From a checkpoint of a small mixture-of-experts model trained on Wikipedia: 8 layers, 384 SwiGLU neurons an expert.
Below are experts of layer 4 (counted from 0) of a mixture-of-experts language model. Rows are named router (the router's row for the expert), gate (a neuron's input weights, with its number), up (a neuron's input weights, with its number), down (a neuron's output weights, with its number) and show model dimensions 0-223. Each number is 500 + 40 x the weight over its row's rms, rounded and kept within 0 to 999. Numbers have three digits each.
Before each expert's rows: a language model's description of what the expert responds to. This comes from a sample of Wikipedia text that the model never trained on.

# expert 37
It responds to: Romance-style name endings. Final vowel pieces of Spanish, Italian and similar names and places, such as Venet-o, Ovied-o, Mendo-za, plus de.
router:489555496487494474462508451499545474488507479508493486548485463435388562479452486546501501477552492468548493512448504521517536459583472493448494510487526467479498517488430465506496492553570553547493538546562590511498481497444559515438517537519451601501451525498446523518416529527503492460402551512508539490520461495483446490541484509512569474548530488514505494465544582488443474547456439501452462582454495494540546447421515445426489549478499518476513417478492452501500510482412525480462486509571492479539546569516509497483460583515494360510424494508489486489506444530481518429448512454488511537463534476541428498611535534496495535473493527510493514499500504516543430460499
gate1:578490578501572427520490466520536498512470504458444505564425469503531513531518535479455493508510470483444467466484503473570504511506538557434520442451548491481485499489536534509575566523463416488494467475489517561632508410507530494497527458511507458460514535507498505527568515462550512500480525591534555520507496444544482519462538548513472566497563535497470509620540533480438555440526493424478507485475495474470508416485511504438486481499507504516447485429476582535472502471517584484583477568493415478555476511409538475455534498553503522539442515511470603505451483435545495483497467470485505520477553466522478512501501496549505514462498533487458490498542450480516575493552
up1:492551460518503490504493504492501492424477522560510471418517596474504492486482472542391497464474527495570492503487490517592535490529447535494386479522464520538525466473451438573474579492516489551460541451495491424434497510484429492519556532498474591574510536536480563522536506427474454494439491550515490478509500473508517483449490479530484512528417556580463547498425433442557450496520518553510504552513544509487497503487447596451502444489511568538475504540508523496539570497507524549423493563458471510443447532523451429528441479554489443524498531490576566519509467549509540503530485470531531532507524513443505493478455531506489488535505469523570442553491535525471480489564
down1:503471575412559483420516508506486454455542504465484498589469527525545534510479452457504473483482478527495509504459501451496527481516461531541538492481527467529413472521598567564553492522531482535512461435510445495546485440476485525458494489546515442467454592469468503479497482511504532488521542572440517535468516424622569436529568513594463473501576487512525444545435587506484455480516502462447386528486496473534483522405533428435459475527460511447521523474481506489493463500492471490437434516518522487502526538497511509412448490508446524492468529538519452537540489513497469494496448500418533539503551547491527548492532522548555452512455480520473495489472499479462417470499
gate2:484541492449493503468538411493471598543514500452480478494542441480487516464529485507323517505481454465495437501396530485485586480491535504556459503513558534473531480510544473597499484506423552483525473487507469526504476492515497445464497467469564489531488538503467490504532468464493457483470527513465456521519521501462473489487508582503506533480420558495484505511467509525507484493564401477504527502482533503494404433585563556505548506557438507487496484514519519466504425523529472513470555498494598510489470506447526454491486541456549530566598487557507564512542541412512432498525506500474500455512444510519457469559394524504493516534517493508498532458484445525580460495496
up2:477505500547499514470475475520614514605521468534523501451498515459454457503492475493458533524508484531477522566429528502463520399524546474463458604445624574533512517547492498538477479578499572454477469528500496517529548530484528475472531475553523524484524466551479531463524475491474496449543517476455454492452483529485508554483530534487477533474530555447508491537517502559413425471463482447479455465477458551538432505486440547528541432481489495495481504430492506492505476525482519481484429509518564460527454549536502486501560520468552551529491512496489545495524482464500539542461541531484587542421521525535366579601552549474540437501460552465501533497505535498496474524452
down2:492462472483411514444488568498488458481518460524470545512445515413487469508476541491493515425462447481498461545510480495503499498543512442465471569464550532492436535502524514451403422569438593434504473570540526471497486530497497536475550549526504399552447486512471531501444522510516498482500587517518411510500471544464509537448572479442505482415433566489493496524408496503559503476560606473537493509501491505438457487467508531485486487506494509462458459450501490485426491507502567485555520502497490517488554559492475573519513508488614600527519459499568498462462513522485496492463563485534524454493496435485453483501498554501553501509515490431481580467498495539534479441470
gate3:425515470524520521632469458459465504515517470462459477473424492533491514543517508470592524540566543550463534503487536520453434453450502472528432506479540444515495511521520507545461516439533438482499503520518556532468526479407492472489524455531508483500583465470512486478504443489462549513579467597523474421479497495511504467507538439504497544519518496500450565481486540514500564531430509539527564451543456518489502449568516515491554522493555502567513569487531574534496508500420516436535512443496503496463514484464471555486501477472528555496577505520492576510539529586551520513492443551495578461520547571456492502447496536516490507543549451448530459530509515477600471468405
up3:509455483486533507506462439517507500540563505554528448456412437552546467569505489462533501499525569499469531492559564476485522518468555523552494457495529485462517553523551472454468479501460581457501493460494526490493510534467501537496513475547492496411537450423544566499469410482504513469479431546520494523537478459485502494574528415515477557509515426508471524486462477510485474495482537446460468471566461500457579423539493498510467487536587495513469542473499468467494485490494551443490481442492520492427501505533428475574511480412535541435547460510498501479507532593513471540384425550485496530452510559540421453498530540474508526496513500505613505526543463522510503394492
down3:557561526512487485481481545449608487490457519464503469544478476451515543451511497489470482528462443422545488501510513456497530541531471541511598567507504545551534464484517504501552493547519533479526508445456514498550544503422500561540442526489518445564557479531437581508513514509454518515516496511503504540536455442452480559483481509511507450463493399557525421544521422527513539493500415553514553574509555537471553590525539444521561473482466490508542462508481499444525471471553521566488491490507525497539467523536514498498522517539465506469459526441488513533437538469384525399510538435475530487520445468438455532541479450523436451496460502482525516409508498474448458555546
gate4:523455485490558525567457496511600463461416570500476427475488518555542500486547480477488555527475550483462438512533487462484502558448486551513516493556553483454469474427544458464509486565476504403472474508477476410497454543522412493477470574577495451458525526594494465548477438480506548531551503476442501449495532453523490523518555474461485578520459527522510537476486451489451534494504540486553596531456528530599464517459491513497477451515494475524493528512451529496536521466548500487484529491488524422502464529492520490534509503335471496500491495476535441479508482541487537467519556529546481447466492587429461500473508495590510484521485502556456539505528508474568482546491
up4:476481484512518498448497451475445504430527494440497475492602525539471491535461510463539468471383525520483481500528546608522514437566530591544545459478577472533479533443489509449462528474490460591535461539526496426522523481483525476482478521507530534518499482475521529472514539489521455470517473522508563555531504511449487591472487448459519539470502512499566538461518474512449567408462467481578489498508559478517614510550485478498559516482489491445507572497434478501556556494512461534428430404588473497446458438401497535460527482475485479554505533484444521502520493556490535558538481521477547445490438494527528507549528504521533528556543485505556490531470519465533478490494
down4:495485469492505464509449506522613543557537599471490429489516539513563536540516510514497451503543436517508447529499511489494442494538446507471486512483463496543468507511439475441517475491533536464460517495550474457506412489573490471547544462487511551492507591572502463530522485449523471562512519479486504522482389476463505463497506647583492512538534459553511500579524573501412465479515481485540534516518460513493454536484547510446544451537492442494495469509469522523523444475560495524489519504499492445594548510477446459454567515515454513560484507520544486512431492534508510463452453483483524503583523593528532516482530607486472484500501553549485501505568483582553538501454
gate5:479528495570519432531516540535516534521531490569495503478535512491455385539477513485527493507425484444452510482502520472484495430471509473509499484577483494458512502486449554537527487518511532532497469500577493512492521462439491454478489438449627493485491493420492531482484542486520557540524488480519467515507575483588471469504488524575440537466455525532419500475508488595600459570477522492498524480559507465522437635581449532522473523508398513511524533485552513507464414468536536488552554435465491440495490464453525492517497507497527480472492518498490492470380504505490557511518426411489570478493465477477551496470513561512528502505510469523512502435482487478532558445474
up5:532509513513537543470437530544486507527510597477560523440538472529468578535495503504477501461465506526498461390546463544527534480509477500525519495528386447495486581485495499518442501521508489535485545435449444545520505500547465537473524587580446547489440525490476498499465434479564529563408471577455538530520499532504512470534466487498451512538498506424469475533509536496414493504466452488517454504466434455484425446506456492479484471518434545517509476504508487494494438490530426549525528455524532473576530565565431569502531553511504569602442509543502496485580516469439461507511478516597487508502488469538488546549494510477502518475507476537480392523519507470520490459550
down5:417493480466509483513533532484426601473467459505511532477447483470550514463446520479547573526473487448479564546514484630506463505492516477475523504484539457428498477483480531471519526490519465505463481512470495446563462537464554601491573523441544520530558535471489539498518503562452521405389527511479492505489445547449509562487468481498519517479508517444446501540467514515516478496545500479396554515507508489572543556497526506533530441461567514498451580518470498501557512523472400543569475557452377503518528493443478532521487502513488470460539427475468497568467557517514520501510531499515491547483550494476493388535473451494458526501497514534578510455499480509487554502485
gate6:482543495530474469573480513515473531494486473498534566568501530536455471464523504490542501432480543590527516445499461462527461459510522455518540570484485558478481506492549539471490518473500484534479438515493472524523500489540421493505488565528583562479450447497483480502413518501439511433477443518425503554508581497547558502433459533450478509480553599505549469511479451488478465576488468545554530484441480508449517529508467472529507492542539541493508463473446505501497446543506463494569382481519510531503464542462446493505484468501443508486526471482494523528530445565496472538482437548438430509513479465561509505462501359534534379484577518470538489465504406506443493534517
up6:500473489514457503467469382522462496476488503443480491457544508483559517436467509537453539482500512468446481567510462538446502492469508556476435460547470465460537485467528472490566559509502534542545483557490539485517555544530542506488502591527511503569478475506449544491560470463472478531547555444573544481442475536501467493540513493525569438523505386467466513488494545541523552451493515500517482553564563463496500511434478589376524531499440540497477486582491481499502548460520569474503585486475478531456484496517481483557510547486567455556529504525470516537450488490445478586520516448515553465537514492424497471571505561471456509550470454523484504610522478541557497475459
down6:465491467419478457498536537425461478521492483514530479507474515574504501457495533467484556421478505475527521488496457496560463449504539459545498531452512462480508491453501533551468444448507495449598498457580491415452385505507460475454530431529498607503509471555512573436421515504431504457458479524486466490528539470525485445518519455449478542494463556538461481471430527568439553477532479541505537469501488513545513559483473483537527553445566463480430511526508462513517457539529487504447494538505437498529483481474515428474462494518566516548627453526428525497493448486518535450477426454501441468439447535557499462465478541552508486505487468557444500484437478460496484486489

# expert 53
It responds to: Ordinal and ranking adjectives. Adjectives after the/a/his like first, second, final, new, former, top, often in sports text, e.g. first round, the final.
router:522526569504527507469566454438497451490450470542510449504483496509438482493452504489458445442521415463525468517501481512544502524512442462521483556510529499492506495507485457495505465509563508500494550567560487470516381474448531495463499516601447556429434460489455495413458512487500409491480574445453555464576482486560436537530499517522517494574517486429500522480518530521508485528424437499494442525505500497537525445425521466487463551519518521508540491472466452517514505474476559482519476524553509529450567521479555412447495535484512479538490454532483512533513432443544551401427480379484563503479542491497424483553574495500531544469460546491496508513504517501569458510466
gate0:488589589423429419437523467512478486501473546521460423452506550513453470508461482505544467502520482556494494508500536442397475442523475464484501484546453494489407438429479481451445486492518525520489460529486499479504486514547527496517413528524554448482440521597490442461483474497516478529461463423486503492520462566510504464532432528494482465494422537434496567540491417509530575457470513474487592521470563498536496570557430489458496508454492496536479498533538459484497463498560510411568520523530522457534498467515480546454514489528472528529493528514491483458536500535500477545508440529571408577472518527487438510482482498535470515538567479503498432459468436477524493467437
up0:423465495456458476521491444474475507468524591505494484531414522513517458509501455551535432520491479507521509483515557447527614507569533458605486478544515550473489463483466457505587462506516463510562489516420534542569503551494527471497510537477560470515479509546494481446454479542445466494451514430483470540500455480428421466451414536530506491438468514438552520426505424461473548483510466479459492493399509469546492534496480479483481542470503470527474518584568439505484426498506563518528469430507546512469512454478562511499518533538513515497443476465497467507409543511514469445521458490550429471534526577491531527503501558465539426478550457518516454446487499520478525436490
down0:513550450528499516445505492598504590501459507544507467613543500497472465424512457438495457500518464526491526477534468467507470535481558506511430514482531502535536468546511490482501507484464526534531526513439436567614537480480446409515489510441519480544517456544571517499458500477492438466512488506581521498537458472508538448540503457536518538415493458492500468464431383382463442568523491518457498520482572437485424557508532451506549513464459472431512554548476478505490548482459505436507498516521502484505482524513591447538518440485492536437503473496480520504507504536468454467552524507458474533549446548515563539466501453462541510480563512496525502482566508529436550481532
gate1:522486470537504566493444452500471576421542517446573473474509522457466525536439468497534512538582500447478494515506467457485486478493475548494476466564548536424544534495432493518444539489572522536580489475507513506559516549501461487479456443444455479485461483463475538550439562562432501515570514481495513577514564500490483490486472486403463454508512486477513537518507448518488513525543399504474563496498473471556486441516486513487411490513528498424502479522420525561457458519514489528491529538492495514451479504498505466478511452595463543543444505472547524525434458530489528519547470493588518486511498384531549450545486494435550532545520547459465547495519494518431398485565
up1:473481520507482447577563477464474588557475483406556497511475631506532512456454511414490541550491503413523531503475462496444478432572548507448477506534529484487491483502552528548429541466512536548533574453495562496546434454561518575443435510495481532521552563490511522471547566480501447478440466496496491550542460590542494559499563475499498507473517444465465491484535462509511525458492498480517546519413468505440461522508515497520444488573563418487537529503511480506527470564509468505507485475514464514532549480502533501502514585524502502478506477469512520457491548462496502447544532492500491473459430556437529416482572524508432514548502471472490484533439477430466544554461
down1:447428519496461519574488489498492508489502524549552545520521489483428546527498485478514569497511459433513531490431496522504589546459446489504500494419497578496484518524480500496525507529506496462468504486468521443572530487510440532460528524461542537509482461502530491525408505525503482575534380494405527460546488475413553429495493508552483477471490490461494511552549536529565433556532522439440537468586505434484515435451495524495512533479493420469540422483476452437509578559522534579483538484482516504546422452496552519480477510499467544498509503465577551515557410562489478567547500503564515550449523517497483523433494449507438524487480432525532508531490473497543517538471
gate2:451410478383490462541514507546491493488443454487522499512513513509515479488498491457497523482482526525443464599509421529550506478471504498459525457482462518472497524513544504462462504513477620528425446488514483466445490596507506484485449505570511447533491484505544495547505513509488601528500446530467533477460551511530485479488457469436523438480553502499508493467512502566547429490475476507513545443520500462496536477487509532532457449473515510524524525527522504517470565498552440399600432482548424460485557597519494563491469512450543482541502529481474522417494503497502431556501492502508472405488512477573529517404494463554501475476505426429436487445531438534491457471553
up2:516549502471507637471563545571453536524445432465460534517539523491514524484545534529514483484522516354467538456430459497521519516437472574496516527495512514511452489520472473540518529513522492486454448490488555552480527516502586497505544485424481506484543444434478477496482454497503501475470458506545495497498534430482441558458477483499508478442484518487534458562470508423458555487516507509496404495512478543496465539500471505466563533514488537550460478528565529593519506521487538498480535459510505569481513522503505495505438503510484469475502441489519528543440540546511457446480570503454503433448444504329569555545494521493587509509496562476527528479462521489461570536476
down2:531508481488505530462521471459561521535485463502470528537476507417501483509504528508547524498497504474576489512446578545444456542432533425577531501471479539528455491565557546472411510471498545467460444480545468521563426511488572478526541525479478549472500464510544573421496506557411495506499537467561529428571485414536509499527533480491535500532409476518454502497494473528483524479529543512512492490461473422481529448481532500553558497559578534471494514482464493541497556498539423514416580435445544482500466529483464520452481494515467460563489496582484543529525589557554470469485526445499470511480532469569514500502512499499495504513585464515523532462517513493572620517504
gate3:483575492573442456474493547541526456510478508478523526427546524533508500478475474502488451492504459519547475504547387499499542536514556473440501457594538504464487504513467472510500504491469508459432502501497480561497507470578488496437497474539494551487458532462573512513559567521468544439555453490487466496524436457548566550467537508491446546440549518536484441608462505458551476529492494501432516492488484536468568490443494514487548537459472422468486450557452469486455496477440476524475532519534551470526489507418535544469499567483490440570500455545549538572502515504465422533541482550466471480481417467438531546496420476453565438429504552453485533538521526490488505541568
up3:513496493533518574524526494430479503469463495501480590532486483475543458444529511560516471567471553525530573524552520482419503533438485552523520418555619485504505521524481586474455516459474526476483443535529451501549489524478532519454487503517409402474481437461511508517516450476517492474467499552508520523479545499513511559475505587486502523537480504486511507455461505613498553520608540617426532489535458453463473524498493498515517491504525516509440552494543512530537474509518541522536485546520451516516521463535445517524462553457560518504515507455478463526515487642531478558536556600531520444462473495530501501532457537573494470538523509526457514480496568449522535522530
down3:473517497500542502492533525527496440458545526471487537535518528508464405464468485463526489497494467422530508528560459487533477461534445561428454596527508490457532520509452436571444497483462531444461518546492415503526503515534571518395460481527475508458535513519494461565478543499471515495537502497496490500544540487512513500482505486482477490453467472544465399501455474478437473476511490529459503562506515550471543558548514545502494487494503502524517548493558377502556475532525455546463513404579528480522559454582491522521476573427552476556578467517431548478484648546509457540462521507516447554488487445497519563470495490514528507534527468541517414501476488512445515472525
gate4:451454488539531501456495519505519521526524482486494478452587506466468489536480514483521568495541526490526556470424487528476486489532451520464513381443511563402485521513514514416482556546403524556525503496457497518528581576471512454555541496528479516486507395537487562514536560527499442483480447552528503507541461537539563530543475487444493488444470517525531491494531512500502540517539518469450542492538518483501470482476441459496502571490459471490511549493480512486450438536559430549502487442552488542519521549476521493459454491569453501410458541524515516496533492461547449547513509456582565515498525484534500416493591498474460575376478465444552491498502503459593497524477
up4:520533463480498491502470486526479512458535557537465476529558525565495519487463482420480503551517442568500479494563502428511465611492520441558518541499512472543527456556513464568554510439550458484495454498455492538503565498503480512489495551557495477500464542487454499592447488490536551470467489519480542493534496594497516455413552443499505413518481534464516404484410545459479428533490481487516437536512498500483517465493538555490521425480544562521488486478458492499463421425491416501476510549486491474515442446501508551544447500473504458523532451474490520414479431464423552570445559561468485482466523502471539550465496443507474525558530537525437523517507526586443515485487
down4:476514635499457542479521598500509473475579548525489498567490488451482509479524503461519485462508569483490544501502543483450495515425470490520491482432455482431455587535462493486569479539516554574561453486467506408541397461453499528501506513477496493560506571509422501486451510494523501604472543467498458542561533545447504548478503504450478492531529503552464450420513558401462464520402544515487470529450513511472505462476447415518467529607466494517505498499513501461470530437455488477451517490506536493525554480502568505546481513502546486525462470558438496506472535526537515491455541498540472511494493477472522493471460527524435482455500515563574522532580494447518464488498
gate5:450452542559522518499545485554556521535451521507450571453475490494581516562534456488525480489536484527509510480506478479534511544535558485541494576520457506461465471442507440537585528439505537522497590525495513471536519423542455552469421516461567439523562456447449552517525515479512507488490475505615488471428448512575526567456494507550549500527535465505496488524541516481423438473470502514550479546437444450502501476527476479451455451469525501468484525440480479546486478558603526510515509520432463583429499468598477435450494481454542459470458501448454508517467525517463464475453497501478526456408457496519541507452465475527512456493535530545489537540567542535521475520483
up5:440502534460473493507459541510498509496438543491428531468458476468580524511601510454535540503505459548480457509488549469511495533510516526562536544517532555470491538472517469458503517451489505473517476505494532477520565498498467555447480510497538469484592445498456524424460452444465458463440501532539518460512500563524571606527487596528516419516488504471474540512507493503468524416425575452565506545482455472494438463531566480467477534463475490472497509497528528471518519558564610505550597484460511557455530478574462528482481496452480519456497491481424491532551555473485475475485484527490470446452509420459580509441455473442463435511483556493470581448485460499487520553516
down5:519412466454511594408502510462451451559470546545505453530517518498527424486569541412528541545486509453489456491523484463499533484588501551556418463529546505494511465494512516519510540575498459486404519501431535521457480434513515490490533545557489461515413516471477535494477492511522484557490512490421499566499541460425533509553558407485419434492544510448455426573573511449536531471507488532534502503519502505481427482502522522590573558509532488510523453501500435479538505478510513482448449539522538439550447489498552513494488428515470499485498524513397531567484503515504471483488480487473541518533501517503507497528518549532463578505486443494499537509540457497585458485478

# expert 15
It responds to: Word-final suffixes. Suffix pieces closing a word after a stem fragment, mostly ing, plus ate, able, ious, ive, e.g. thr-iving, recru-iting, surv-ive.
router:533570553481529513507509467450538437461534543511483424485473471427360499493416499479479480399539421513548531515482510550505529490541448447507482567545527490456492576516455500461539499522554513506494510574544497493463387493416542491499501484569450577503462478483490481478454499516514425515496578491463520472575522467550471524554512541557543518613513503488505506479521528497463503522415476477527437532499525485576469482443508485426482579485513489492507456483475415530510509466422558507469465531578483512516470516511529418491451557479495476476479494509565482508574464510492515442436484420474523493480510540492453495522558515490515518487480519437463510526479494513501476458484
gate1:561499470569458480440476448585506509468470512499545536570471480565471543497514524509487509439457540536490605453506530551524467479444438421461551538471525501522549492491539571500536576524429466523478499472481478460569587454531483539461507574521516583505475513525575497491496536484547571436528529490495537518509422515537482528450442527429491523503424527531468507474532369482527546463529481540474470466513511512461480486461508547482539501489496519464534515500538471429547458556504511471495463477523575472482466459488460513506531491525493572505505579511499535470433434530530547487506501470564557533474465525498480423579544451483556465495546538517578465492545472528480448455476
up1:507503486526548529556527492542548522553557528551505567484477506476514456522531465435478518495489488499509489571485588486517515549504523478559484504519473491545488496538456504481574424486419505502478440515501513501548480521479475539525506487528478456505509514503474480473578498455445440540453494534492406510538549501440502539501465523568439473565464541518494544543476490524494494473441466420528467476512464559494503518499451586537505413519551466488525440438447439423541454450559498511517525543461544472477477469575497530559506511473539493481504476485503453524460483520633565613527514510442550445492576478527446514523548489461514528510596478532582450525580529451566488523485
down1:468408452457495512448492491463442412533417430522530515535476545543540457473490576504480551475496551531500425496574462500509464514498530491530508494517494426516463492523457511474512481416507620486430480517459488553439489489431518454539505461501563502462483539401456471522442495477473467511493525493464551531490547428505440519455541548463555535494472527477540511536508530516470474527540558410475505497498499502480524486490524503491416508540468475433444435487457502464516459538445479555569534475490494482547469514459482514458577493451530539477497484506581525518539539537471485579489512449480488533494593480414433480470491460442467495514434485495415501552455455537510565488539
gate2:511515439457483492521499506522527520438423512478487518493485473563541574506497548522533544512526517492452459470615437491455475555470448550522606462471520494517480450524469503492457479533509578441501490481459509444501429488531466524539554480439479482480529437419517515536526495503424576459541505418575554500524469555465399526546474496435533466526522531522475547489496460564456485585538511442482457503483548488498528494547536508506462544467509459472476547597460537490546499427470528543539547509447479539497392463480508490583460502535536548522529536493518437495475508542564509487498508519490487457484490489547518475490447486587508487496486601470591487455473465490512489533519
up2:494478549496534459441452561494542459509489484439539466484451493522581475527547574522354530587477496550547558527475537548508607469601474520518519558495493536501550543517575466493533512514536575508551546482496559568509557474535521403531490514467464494475519477452556540533514503537534487529561551458585527491468465496495479482538526480544496531506551416471459582512470510529562531493511448488467537472580492544462536491596503525476503549457583496526542584543496504498474505503506512516436476473486444501554558509458505526530544540487491560429501506492495407465515448528539456452520508538499461513515498479538504496489503550555478486453494499548492503485477449503473487494450
down2:447474452496595500585471507509475519450521499566483506509514449514406501502418434481592572473491515544486485535568515472435449549497542529479482536511472491501381533455407457532469503470464483523476522485500417495533494477490460583468548532482451532561439532524496516435531516481476586486484481497538473555526550529497493547525506484423479497537506516481422514564532516553461453506516519539528553494520493497513488509540544524534555475427508513487510453520514559510518516472477464477494512549489517442488459543614530453448500548563547502582432515565478499555467498437537520470529480444499480562432485490515480513504473517562462555512441530486522462478568458532548436511459
gate3:516438379574509536507546528480464472484448469463557514466529530469465494481477451494488554503515497481577541415462557528434584541493455504486512547476467566489481493482525439494462470565505481510460490502460545402530538504511530501418497477504534511484566481496502539473498510474575478559509463459474480565494523556523500484528448527440513507491494486553505505459526425504548530472457532396493547429517522539505568481531536496484492492502482492488582544509504541526504403427449539460424484469517459591577370473500506567511557536474451465497506568490529493443499511438506493557569518467473478472531497523482531455499550537480526495486461505462549498446512477540499483541429
up3:479606517519507499523488533516570503536449484509542504501517461545513565582493573554547458485465506534459481444497506458546582459615502525535555509475467518539525507500514453526468482514489482489564530530554549478539484560466521516466534482495515522529452460465507498507514526532475531491510504382505489524467441530500443546510536509500509536536491560530446566580506416493464575485517555514432494532491565504541566499563475458473524520503524509484460480460529457504527489509525529564483543581547495519611519483491533476524404491393423522533454475588481504504472485561553494537512532473520493473490471557459443533509542498533435515536540473536593490444525510484482462588489
down3:549519479553597503452471559477492501491447492443475532487500458508470523446451492492521514501490464460553469456455478573438531495507448416461558506507471530603504437497522506480417567500493521530424513409459531471501560455507530545466509511486481502521525503478545510526467526456517575454551525600510489526447547509495518468446429467499524461509552518504521453478442513479508495476424505495503530503571497475452462542490491485479449484537541499489527526499436474430473520448584538498461420509545546530556568466563490504523534537518516522440530513528506470460468510531523428500446570474464447459459492521554462497532416507508566531575452578545568504492502421487525456543572
gate4:418531450553476485479469488469536546469589534513495485480532495575473430528515475576549494467429480507488466525465466487531489439505497459475498500503440502437526583437513469553524509475468524459548527574584470496481496499521492499527500497485536522480496532460529518454456524464552484560435554455497502529486475492525577500557494545459536520552499542452530482396566551548480413484483533473440514519508491409467477464505554450416471516523468580481462499438505496519503429478508546507479456476441568576477544515461500517472526444477531520510532532504573561476546515465496461558510495470462519541437491521529554455557516453491478400601468500462570537489565552469486530487482
up4:480497459495499549472473556469525528466442485526504520481489493496510501517518582521501531571552538522502478476503514474489462483565520495596480457446413496539524487494462466462486551485524492508568531463541482549505486435392458470436512451527466530500493500406439428512474514520473548557474594487543414603451516482510541530611465513499444556508539485454480535526560460467462506440514540520526545519449447540579555512438476495493489586471518562463481495537455545461422522579468509477564510543524479470596498480398533501439535545493489459525567548498467506521455451497497538545539510503512514530548525484511495496509479468542515499550440475502476470502414516521497485524480
down4:453553535507553421467487420524539563529470444493440500519466529619417474528430467539515475562492465447515535501510519528508502452497451520487564455498499481457481529514519502551494496492467551500474517488446493473502530539439506467520506432463507545448534533476449564528439497507467447549492507560474441526520430475509563545476485495490489520484531520468552429556515467410426509489526510513452502524549497449506559498503587500514490459538463470508479458442522384458485426535491456475529487556519506546485533511510465474518539601436554487498530503492499529557492449493518493551497532504426547482433474516580460421485455498529544464493507562500532504618428493494505441503450
gate5:500568555489551525537456504439504495454450430500499479437562521449497470546520532469486542482518469511492486456475504549447486522543552486463471531519494521489480454602500440545549548439609569630367468497476472465480494522475467486509510432536534549484533496471526518588542522474441455495450500502528373536520490570518468497443449449516517437538486459489531477525522522456502509510474521475490466536526496610541466465530477470502555473472520496489501471455530457540600488517518481448487494551523542499497504458535481481474572506563455500498517518504545460509425518531409454559457503529564506465546517501514512510466492474471560536558560504549544536510506459518500508491535
up5:473420458494448568564504466476542527504476553507422553513457443490494554571500499525594498530545537558486493445480581505584477510432476420564577462409500447494478545442455491546443515492480457498516559462560498505541604459548528538488518502534484439459536509550502491527460464509475510472520523484476506486521507491471497519511552546451506497507518438502425553473486505512437502538492557601462536529497459510431461488501513549511572596488511469518416486519521541494484613504508472496464523486535495501467512511528466463516525531430466595516458485519446522473477489453486537442563562525412504549541554537513465523490488458509489515501468462527551484519493554495453495492474
down5:422542536539476512531495530536578507524541536495525477480468404517475450527428540469478513510541419482500557537493490494467512560551545475530500588558443494518502435533485432515443499532512504489470502511552495498442514537506479554503526448507533526463480495453485559445504506555538434439492534567513494417449519492493506550503497461439510478433493415516461569509499475573468495530584520488502490568503525509483464494561550500519508515506484501443497409445561524536590461516525466555461525404524441481505499516512469556524463562447498544487446480465564500473430501508495480483491526465477571488405443551558507500452517520557523477490567482527519465509592578513428473528488
gate6:519503473525465500571445533515498443537511495495568459539540505458512471519439486566489510483473528475453481543466551455382478480472459478590469504559468556454424522448551493448479537497525527465500477437510508527468585539509449536494464520585460459512520506419445478517523529514470459498486488478476519535471468552485514515489499536544537507482532464470571539477539482480471446459410473385581445497423524490508512553522475537531459468499448523465443469496510528546504432495508429580483460429507478471476516472534440488515483642463496489512489531492441557530470520543591546521448509529579521497441531500509527517574524449532515579521489476484454481498523494497467538504519
up6:482509514564510587526485490517492568497473444468518491498567490457534561490488515487519588477495435534518539492552457495441539536467532516463462436514510475480473594495482502468482462405540532542470501443528536540468591497532552511482489527487479489448490486520449482570491472473484534474388482504516532518562508526496482449521508460478487533483446559541550596470541478531474522517506542514461512507528499484518535499512502516473501563508599527464466407520474513535463475472474466509569488411549470418464500557495474513559444522489477401509480500506484496456516538518575514487580553611453460487551471587553511462579470461432488492492483557569481435468520538480451506518507
down6:482570506560500513538462495534536394541479512513478495487497458527498437490504565484509456548542492534459478477480522535497493502416595530539438514488496514559459607546517548510492514474494519465457423541440537476519573459523514504520543457480539484607506465455477483517490522480518527398525418531436515492486530485432515482555490511533487554494643553464515487559518526548522482489491516478478446457535546476490525472461513456489518491545571503466470513583495507476438538500516490577423507512485588498434520553454493415464495534511457535593480457530515495508472450560483456505511543434480426442541513530448472522518509484457476475471478481567466455482505469515526486534537